{
  "n_layer": 12,
  "n_experts": 8,
  "d_shared_expert": 0,
  "moe_layers": [1, 2, 3, 4, 5, 6, 7, 8, 9, 10, 11],
  "normalize_top_k": true,
  "balance_loss": 0.00223,
  "lr_router": 0.000754,
  "vocab_size": 32000,
  "norm": "rmsnorm",
  "norm_eps": 1e-06,
  "optimizer": "muon_variant",
  "lr": 0.00248,
  "batch_tokens": 65536,
  "train_tokens": 261000000
}
Below are experts of layer 4 (counted from 0) of a mixture-of-experts language model. Rows are named router (the router's row for the expert), gate (a neuron's input weights, with its number), up (a neuron's input weights, with its number) and show model dimensions 0-191. Each number is 200 + 20 x the weight over its row's rms, rounded and kept within 0 to 999.
After each expert's rows: "mostly gets" lists some tokens that are sent to it at least half of the time. This comes from a sample of Wikipedia text that the model never trained on.

# expert 6
router,221,137,193,175,192,195,167,207,186,166,229,198,210,210,181,211,198,191,201,186,208,227,232,201,222,178,219,202,204,196,197,211,227,179,210,188,239,164,203,197,182,200,220,202,197,211,199,234,201,212,187,204,199,226,247,203,235,187,179,206,218,200,158,185,204,218,222,191,175,252,153,174,225,194,182,192,186,193,194,212,169,233,211,183,203,213,208,196,188,192,213,197,270,204,207,179,190,217,220,194,209,194,222,247,203,199,238,205,187,208,169,228,205,177,198,209,205,178,197,224,179,219,195,238,193,220,190,179,181,219,181,167,179,213,193,206,173,201,204,178,204,219,187,220,184,214,206,230,203,203,210,211,184,228,195,186,209,204,203,226,199,152,242,207,213,202,201,207,219,200,191,220,203,205,198,232,183,187,174,201,177,217,182,239,218,179,201,201,184,169,208,177
gate1,189,163,178,176,217,191,226,218,169,209,170,182,201,202,155,194,188,207,234,208,188,166,194,187,193,232,202,178,207,196,186,156,220,180,180,231,187,198,199,194,178,184,205,220,199,202,209,191,202,215,152,233,222,189,232,232,194,215,195,212,216,237,186,189,180,242,165,240,222,233,212,189,216,198,188,208,221,193,187,210,199,190,157,195,216,231,204,204,218,207,212,191,211,167,192,202,194,188,233,208,202,186,205,175,188,191,197,195,212,237,200,227,182,227,207,205,186,237,188,149,238,188,180,224,229,203,187,188,202,207,201,201,185,202,189,194,172,204,173,153,176,250,203,206,232,186,193,199,193,205,209,177,203,185,199,211,193,198,184,187,205,196,208,184,237,207,166,191,193,186,170,189,189,150,176,178,166,187,215,203,187,181,199,219,220,202,213,201,221,210,192,172
up1,216,203,210,234,209,189,188,194,190,183,217,198,211,196,216,201,202,149,227,177,186,257,171,205,230,185,215,191,164,203,183,181,206,222,225,164,194,223,206,214,223,180,226,199,148,198,211,232,230,160,210,213,176,188,212,237,236,179,191,216,203,189,204,194,210,209,218,219,218,202,197,247,212,203,199,208,188,210,213,222,198,206,189,178,196,207,193,203,210,194,206,156,182,240,192,194,186,234,227,221,203,190,214,241,181,226,226,188,226,198,179,177,217,217,187,209,212,174,232,221,221,221,181,212,201,180,169,205,182,226,212,201,166,205,201,220,205,217,198,225,242,184,192,231,210,198,209,205,212,187,231,166,201,185,184,186,196,216,216,211,188,229,204,189,160,214,203,202,214,166,209,215,190,207,211,225,220,182,209,233,209,198,195,208,220,223,235,186,232,203,188,232
mostly gets: " also", " have", " been", " where", " which", " but"

# expert 0
router,196,211,190,193,204,167,246,172,194,203,180,180,194,195,199,196,190,196,171,214,190,189,190,226,205,159,209,193,180,210,215,188,181,208,189,186,209,160,231,216,178,191,181,185,185,186,143,190,212,199,180,192,195,191,168,226,181,202,242,232,176,231,210,176,188,204,196,209,191,176,223,215,197,167,215,191,196,209,189,201,228,199,170,237,172,189,176,219,193,226,211,183,164,219,239,255,217,222,195,195,192,186,198,198,203,203,177,198,208,194,209,194,208,189,232,176,206,184,165,173,190,180,177,145,228,189,165,172,206,188,214,209,208,192,192,211,215,189,197,245,191,210,220,202,201,168,208,162,207,184,174,228,155,190,220,198,212,196,211,188,194,185,196,177,181,245,219,197,186,197,198,189,193,216,178,193,215,209,185,227,205,171,209,178,190,168,176,197,226,211,200,166
gate0,203,183,189,197,198,187,205,175,218,142,184,225,239,205,175,152,165,209,214,190,172,192,218,176,218,203,183,213,188,196,221,184,166,152,186,233,197,220,212,172,210,169,215,191,174,193,162,179,223,205,194,230,192,233,174,205,217,210,194,204,178,228,187,179,198,196,207,203,164,193,240,191,179,204,192,219,199,212,172,203,214,188,217,195,200,181,155,175,208,192,212,185,206,199,185,237,171,200,204,164,227,180,201,192,216,193,166,203,196,217,194,221,183,168,179,194,208,201,174,172,244,225,228,212,198,196,224,266,197,214,208,188,173,192,163,199,190,235,211,198,177,168,231,170,213,224,200,194,209,226,202,192,198,186,234,194,187,215,233,203,211,194,205,222,202,204,191,203,197,164,187,200,193,204,202,232,214,201,218,199,206,184,193,186,193,186,215,183,196,174,202,193
up0,212,183,200,205,188,212,201,209,200,196,185,185,167,188,209,200,213,156,205,201,205,180,208,186,210,204,206,219,203,184,194,195,196,204,190,208,201,202,219,225,210,173,202,196,199,198,205,204,185,204,233,198,198,180,218,206,206,211,207,193,173,235,205,235,192,193,218,231,197,199,189,229,176,173,197,206,244,208,205,187,208,201,233,217,238,189,188,234,183,172,196,212,227,193,209,187,197,214,195,174,189,255,194,205,192,166,206,184,195,209,233,216,195,194,213,189,186,186,166,189,228,161,234,202,209,173,171,211,245,181,209,211,187,220,198,181,159,203,167,254,213,185,210,178,196,167,199,220,191,208,183,206,190,183,209,208,207,170,214,191,192,177,201,191,195,147,216,182,209,226,231,185,158,179,207,163,170,249,207,227,233,183,186,205,176,201,222,142,235,195,184,171
mostly gets: "ov", "In", "|", " In", " ITA", " RUS"

# expert 5
router,200,216,236,207,232,199,210,210,193,199,217,194,186,182,245,221,209,216,213,187,209,225,152,173,210,233,197,179,223,196,217,194,187,217,229,175,175,212,155,182,171,215,214,210,209,191,207,147,207,174,180,210,226,235,167,213,203,188,214,180,170,205,217,219,167,222,205,197,183,174,174,222,201,223,220,212,224,201,199,222,210,165,189,186,198,191,163,251,226,178,197,196,169,213,169,192,209,217,214,205,185,217,221,200,190,204,237,212,235,221,227,231,171,199,207,200,215,222,225,218,236,221,231,212,200,177,214,216,235,195,216,175,238,198,209,215,200,198,199,193,226,158,192,195,226,187,187,174,206,202,196,162,197,181,174,199,178,204,188,203,205,175,170,219,216,192,184,195,183,165,205,198,219,218,179,178,207,195,185,202,226,193,185,195,202,203,207,198,221,205,198,225
gate0,194,215,175,181,202,205,184,204,195,191,211,213,192,216,203,207,206,207,202,200,198,192,180,188,212,253,199,184,203,204,198,198,230,209,177,182,207,231,199,192,202,207,220,221,162,191,171,160,199,179,212,197,201,218,202,202,225,209,199,188,201,234,167,167,175,216,196,205,205,227,192,178,226,209,198,167,191,196,177,228,149,199,181,195,159,207,192,201,199,192,161,200,215,183,182,186,181,177,209,191,199,198,181,221,168,207,178,247,181,200,251,208,186,197,220,195,172,213,201,181,210,203,231,211,203,186,182,191,220,180,223,166,242,237,189,216,217,178,180,196,251,213,199,234,176,176,202,203,189,164,201,201,199,224,186,194,158,203,214,201,235,181,238,211,189,219,187,189,202,209,217,214,178,198,189,190,203,238,170,217,201,216,138,208,156,190,197,218,209,203,226,172
up0,187,180,172,181,216,184,187,180,209,198,195,213,209,215,201,170,209,221,231,177,173,231,202,188,202,206,162,198,208,192,179,231,187,209,218,199,175,148,193,217,201,204,213,213,220,203,182,211,174,217,191,230,196,197,201,210,179,179,188,183,190,193,225,225,210,209,163,193,223,216,207,215,176,181,208,195,225,247,178,168,210,189,206,190,204,205,233,213,222,208,217,235,196,194,188,192,205,194,175,161,179,161,208,200,202,216,209,226,206,228,168,178,196,231,195,238,173,168,232,209,176,190,181,193,177,154,203,213,192,206,218,243,204,166,184,218,167,224,198,212,201,212,199,161,224,219,174,198,177,234,205,180,198,189,191,180,201,191,231,157,190,191,192,196,170,175,214,199,208,183,180,187,163,205,183,191,227,213,211,218,212,181,206,201,204,190,221,215,174,170,164,242
mostly gets: "g", "ton", "il", "ar", "man", " Co"

# expert 4
router,201,238,180,232,190,236,212,225,210,197,219,201,225,191,184,175,183,229,195,214,193,145,206,212,196,200,180,221,190,204,187,218,219,193,204,188,196,212,227,185,237,208,193,191,191,205,189,221,204,196,208,204,160,197,203,186,251,177,208,201,179,201,242,208,189,189,179,208,213,195,175,214,185,203,181,227,153,189,203,178,195,152,195,200,162,192,201,183,192,217,183,188,206,193,192,204,170,194,209,207,225,174,212,198,195,200,173,205,166,198,201,185,225,200,226,183,189,175,190,167,171,180,159,179,197,237,256,228,208,185,221,200,230,152,208,153,231,205,224,257,188,234,209,174,207,205,185,191,215,187,200,175,183,200,213,207,185,192,212,179,183,224,213,199,189,210,175,188,213,207,184,184,194,205,201,238,216,228,219,190,170,197,183,189,208,198,193,198,191,185,224,218
gate1,190,177,209,205,201,154,193,175,187,199,222,192,197,202,197,184,210,220,210,174,202,201,202,204,199,217,202,236,198,221,184,174,198,217,193,230,226,210,223,179,272,196,217,210,190,212,200,186,200,213,219,172,208,203,180,223,228,210,203,220,189,210,160,191,176,197,205,213,192,201,217,214,180,224,183,155,207,205,197,232,213,177,227,202,209,192,191,198,204,159,187,181,207,202,239,190,167,147,220,199,188,195,199,201,189,158,223,200,161,205,225,197,164,215,199,186,149,178,185,185,198,217,216,216,204,164,231,215,222,176,206,224,207,169,182,213,219,219,187,178,187,172,199,204,181,190,205,221,190,178,186,180,209,190,224,208,185,203,203,179,185,211,214,189,199,188,235,249,194,222,191,208,177,195,215,192,196,200,164,216,196,196,155,198,222,185,210,178,222,217,202,258
up1,211,194,208,202,199,171,210,210,226,196,219,205,208,171,168,197,217,207,188,240,206,160,227,225,205,216,217,206,200,199,200,191,207,191,208,227,167,209,229,190,188,222,187,213,210,171,193,178,228,202,238,190,210,223,202,186,201,174,227,195,220,201,233,202,203,216,187,210,204,187,191,189,190,236,198,260,171,224,199,173,177,208,210,249,182,208,186,214,207,229,154,199,203,184,162,180,204,174,216,170,188,215,177,201,207,184,202,192,166,195,196,199,209,219,196,203,236,224,197,200,217,175,162,160,238,217,218,211,191,180,206,209,195,187,213,185,195,218,178,229,240,218,195,195,224,204,226,233,193,206,198,174,173,203,213,192,202,169,235,232,206,182,201,215,197,193,170,194,215,206,188,189,229,224,211,201,225,205,185,237,213,226,249,212,204,225,234,181,213,206,224,233
mostly gets: " of", ")", ");", " ===", "),", " ="

# expert 1
router,205,197,176,159,202,201,177,194,181,187,198,217,194,225,183,176,191,199,199,237,190,176,209,185,185,182,183,199,182,180,189,181,197,179,163,183,212,218,193,184,181,207,198,218,226,196,229,216,218,190,213,194,217,184,207,198,185,236,195,207,243,182,195,192,205,187,203,196,193,199,255,185,169,219,182,162,218,204,200,198,198,250,197,228,224,226,246,182,191,223,191,215,202,203,200,202,209,202,195,195,210,207,175,147,218,208,187,159,199,227,196,164,231,217,222,187,194,203,229,193,215,193,194,204,182,142,160,180,182,194,193,207,142,191,204,196,182,198,198,198,221,231,214,155,187,213,225,248,207,189,195,219,219,222,219,191,192,188,182,193,206,237,231,217,189,182,227,206,215,194,215,194,199,195,207,193,226,193,201,184,209,174,240,183,209,232,204,193,178,202,199,160
gate0,183,212,213,194,198,219,192,172,198,195,195,178,229,211,220,236,210,202,177,225,187,200,236,216,183,211,173,183,217,202,200,197,224,191,187,214,239,217,196,223,182,187,166,233,212,184,201,199,208,249,182,181,190,175,210,180,212,174,195,193,222,206,177,209,183,230,203,179,184,199,166,217,214,210,209,222,187,218,205,206,163,187,186,243,207,219,215,201,200,213,204,208,178,175,199,164,211,219,184,217,224,184,188,212,190,184,183,168,210,188,239,203,167,199,205,233,199,206,177,186,208,238,194,191,201,197,175,175,193,180,216,201,178,190,188,179,155,189,202,188,251,226,176,222,207,224,219,228,223,220,201,216,175,200,206,218,180,234,213,187,217,213,198,236,228,203,182,228,193,187,193,207,205,198,225,198,245,183,201,187,174,160,206,149,252,191,171,183,218,215,207,193
up0,193,205,187,158,186,213,211,176,183,219,260,232,172,208,190,183,175,196,179,194,203,230,200,183,233,216,176,202,205,206,174,214,173,228,191,218,238,192,202,185,202,231,194,229,197,211,235,230,196,215,179,210,153,222,199,200,196,209,204,208,217,233,164,197,207,175,229,181,177,189,209,185,175,187,178,181,223,181,190,215,163,224,180,218,212,203,180,202,192,182,192,194,211,208,231,205,199,172,227,197,192,175,227,213,169,221,196,204,206,178,181,192,232,213,200,189,178,180,209,198,202,192,186,187,206,212,168,199,170,198,188,228,171,209,255,193,170,198,214,225,183,248,205,172,173,203,177,182,238,190,198,175,200,181,192,188,178,197,214,215,209,199,183,222,223,185,190,193,205,218,166,159,167,188,202,161,199,184,192,230,194,193,243,194,195,222,211,191,188,195,206,190
mostly gets: "The", " the", " a", " been", " The", "|"